{"balance_bias": false, "num_attention_heads": 6, "positions": "rope", "init_std_o": 0.0, "learning_rate": 0.00143, "warmup_steps": 339, "decay_shape": "linear", "max_seq_len": 512, "max_steps": 4323}
Below are experts of layer 5 (counted from 0) of a mixture-of-experts language model. Rows are named router (the router's row for the expert), up (a neuron's input weights, with its number) and show model dimensions 0-191. Each number is 500 + 25 x the weight over its row's rms, rounded and kept within 0 to 999. Numbers have three digits each.
After each expert's rows: a language model's description of what the expert responds to. This comes from a sample of Wikipedia text that the model never trained on.

# expert 31
router:490478498524483509480538494540505536495466508518510488473467517463497489542478494506501478499467521494484499490472495536438517468521503508461492492468513480465540498472478500497497498505518507526545503456495480449519476478471455509533519504457511498528511475500529528481505485505449508537555486469501488516517459488485498497518498480488523495520530531477507479523527522533482531524522520549515485483456481510499514499480502516493545503521486523468477509526473478524496536489476492523508476525441514485496466479491468521520543505519491509502484490504491477508502545513480528487
up0:517555500514492478540450515510470478555477471503491506498488486514501494527511513523489472507513550495540496505515499491484472508524529505484489534451486487461521498511544490496502489528538472475474527537483478469529488488548538514521482501493496488522507475527537523517491543504565470535519474527502516558516518494514470490459503515524443462510535474505485515517505510499535505498493519513503528461504512502527502498495541516511464516500529517535524515507487475511502506502537487526557482527471489525489525503508520500522521467483492515516514531486484550485471489456460486565
What it handles: Articles and possessives. Articles and possessive determiners opening a noun phrase after a verb or preposition, such as the, a, an, his, its, their.

# expert 7
router:503516454474493572503471516481469491490494485532494468476483491474475480464522486508513464498526517516509472503447452455524464488498500484464503524500481498524459553469503489403520480484511518452493522472513432507536503475441518478500523499466479471516523542524526462525529504525507529507501502498521491510520515481505494468496495566520505525489519519521457479479498532491460503502442492542517477484475484485464453495478480493479476519466516477497489512468524503499495496493483543465493503500474534477486501488489495468517513479518510474489462470505540499491503510465521505485
up0:487499503530483495564488490528497482515496511499509490486509506496506527481472505520483497520558473512500494455491453471515427528523480444496502496487484520508473511528500532499537489468499479477457497466454452419442533494476525505499501495476504530482493521505541528489520496531490499485536490431506487497542472501498461481486519505500492543529486485504449503519516467516468542489488502514503473520500483519486467486521487501532475508496536496468501461478486520442531512495476517464485475484542496479499511513514504482506522518483480474471517484475528504510491515532540474523
What it handles: Pronouns, surname endings. Subject pronouns he, she, it, they, and the final pieces of personal surnames, as in Barrett, Churchill, Wilson.

# expert 12
router:459484497458522562483541495497491509488540508522483523525513516490477517500509508507511480464493499554522522487535466509498508500451523542497487482502519502472544530500530507489506526480484473483486497475478480511546471479527509542495523501469459523544500505550465475491511449482508500490495455516506514504486517479490500532509490485522487491551551482530527500511496465502506519485481513545517552532515549510529507499457495504467504521466536455495528474518543454548469460496456492499525541521484467484474511540506463461490504533476495473457498499505497490480496523496504504455
up0:490503478512494502514486483514488499490486483551496500503525481465490457511487510496499497524483472464512530517448470454481464541541493523497507527509482548528477522520492549469506514550509522475521505540491517463542554494467496472525486505495526450523438495454533480478466526524499507532550541501461470531533497525478482429475495566505480526490458511522466521484493543502480510502511486504484475466480493480523465493548508483503462462560494496508496514471493494502547519502537526504540522503515534530503477499486536517507502481470503501504477494449451490511511509488512477505
What it handles: Table cell pipes. Pipe characters opening or separating cells in wiki tables of stats, results and election data, especially a row's first pipe after a line break.

# expert 39
router:476496480490494497475481515469490527517487475480472529514492491447506508490518547486467499510504513515505470462522514480537500496483524554543548508525547487474497521503458495528434536464519486537475507536486562559507494482521498530470493450492503494487501515537516531516560514499511467520468521510464500504473486526497465531479489511484499547475488539464513500508522485448497523522493489486455525502506506496481514481503493550475487500524515498489504461510473474522495510477488510489483482494507499504492485503497573496492522479533484511556521518510481506500526502551467479480
up0:447519508524504525514509543521521480490509506500519474508474519526459478567512499490503490559462481525518503559500507524472478473538484479492473560471482514493447495502509497510495518513461501495481506504539491486556514514516540470517478487532515443564530485489494499472483493466544504487489505501495485517496524512473496498471552476472494447494505509489499479436492495504511493522522500512482481453506525471496457475535545493517488516513525530513474520498510479479521508488522517492499482531477501554479485473537503481532505533513500489484517500524496525460485522508492431490
What it handles: Dates and prepositions. Prepositions, month names and colons introducing dates or places, especially infobox fields and "in 2015", such as in, January, until, Founded:.

# expert 13
router:485454508510535468512482525505527483500516498512476497475464538479499529540462500525493455498507473468472524503516459545486516482498492515465519472483479525462489489487531518484516486476515519510474485506493469509475541517535503508475509515488531478454487462436481488498494477488499511493482479484501456488503492508519535543470523457503543486537479501505501521455456490516496552476486529463515496482508514517461510504469521456536526528547475501491512444516524556490523522501516525474456442525453559525483502522526490503480503479489485535496500518562501501465524535463485515512
up0:485511471521509552473507515538465540527493531487508515549491492515493507493491524485491481465484497554505500497519483496530466526515485506486517517506523495541481491462486513507515510540509499462529483556512519494516482524484541465529506442527453467501527500489506472505493487486466450492502518525496483483528525460515467465463476486494416501515474500565470518506505497532512502484534488494519482515501485489498463523479496499465518518463487490460526521499538515495496499520492446523499505439457512497506528520515518504516468509499481481527493504531478489494505500509510508468
What it handles: Determiners and counting words. Possessives, quantifiers and ordinals after of, for or the, before years or time, such as his, several, two, first, same.

# expert 15
router:469494490463501465480483516519551484484506476532532489502520484488470514511476493489529496490536516525491483509532483453546502529450478475440486502492465520511511515515491522538531498498480482517548515504555493519523485501534462485485528524467449501521524506520512554486512523469487512533494523480517508489508454518513539521514514468493535522520500533492492511549517469532476503465480531495465528453496489462526489541511511484515465548467479491509517503462528512483491487499472507517497569529495548482499486470524480480501552530514488491557544517468521547498474525454497527484
up0:541509512500534505493489507540500506500499468472517548474464536539477475496487492472516520535510466474517476483484485508462515522515474518498553479525517480479478485532464452491492469506476483507469502474488561507478516492494544479486513491475505537503509525501495495478472496484487511517440497490450517489530488482461507482502441536459501461488512524502509521535483524505498489557462501488515516494447487434515485489525497536483475499487516507485462554466541505471522479511488496480551505501483515579493512484504518549443523480504486460542430509549464474455468482473488503484
What it handles: Auxiliaries and relative words. Verbs and function words right after a sentence subject in running prose, such as was, is, were, been, which, who, when.

# expert 56
router:494481507464445478521526502477498523489476525521477509517520503478511534483493467533514484482504531517524484557551507494549465493488488506494514475495482481497487496500480541453529534484502456443483496488517493477510506527538482482498534519529446495463523543497485519525510484478476513525492544458488486502503540483535494503525520503542492534524497509514475472521491531509490503482530512485517492465475436482523446509502512496495487507482499487494559517481538531500467513543502505491509502461505482465498520484516481497467477550495513487511499541447511505468496479523532498490
up0:509516468502492477509481465498456474517494536497542459464475523507480488513482520482457488511484480462498517499526470486521492477549498537515494486521482518489481489508500536507514466494486493496545465515503484524497568564453521505527481506499511506499513506479573494484480471521505542555497486511503509533540476495469509542491536504485455457501493503528504481484484538469500503508507552520496466500508510528493472497486471492495520501504532503480532499479489475512487546493503481524512535485548512534529528526529492510497481527465460510531518494498489497489524500514535472504
What it handles: Copulas and parentheses. Forms of be (is, was, were, been) after which, it or that, plus opening parentheses and some motion verbs like came, went.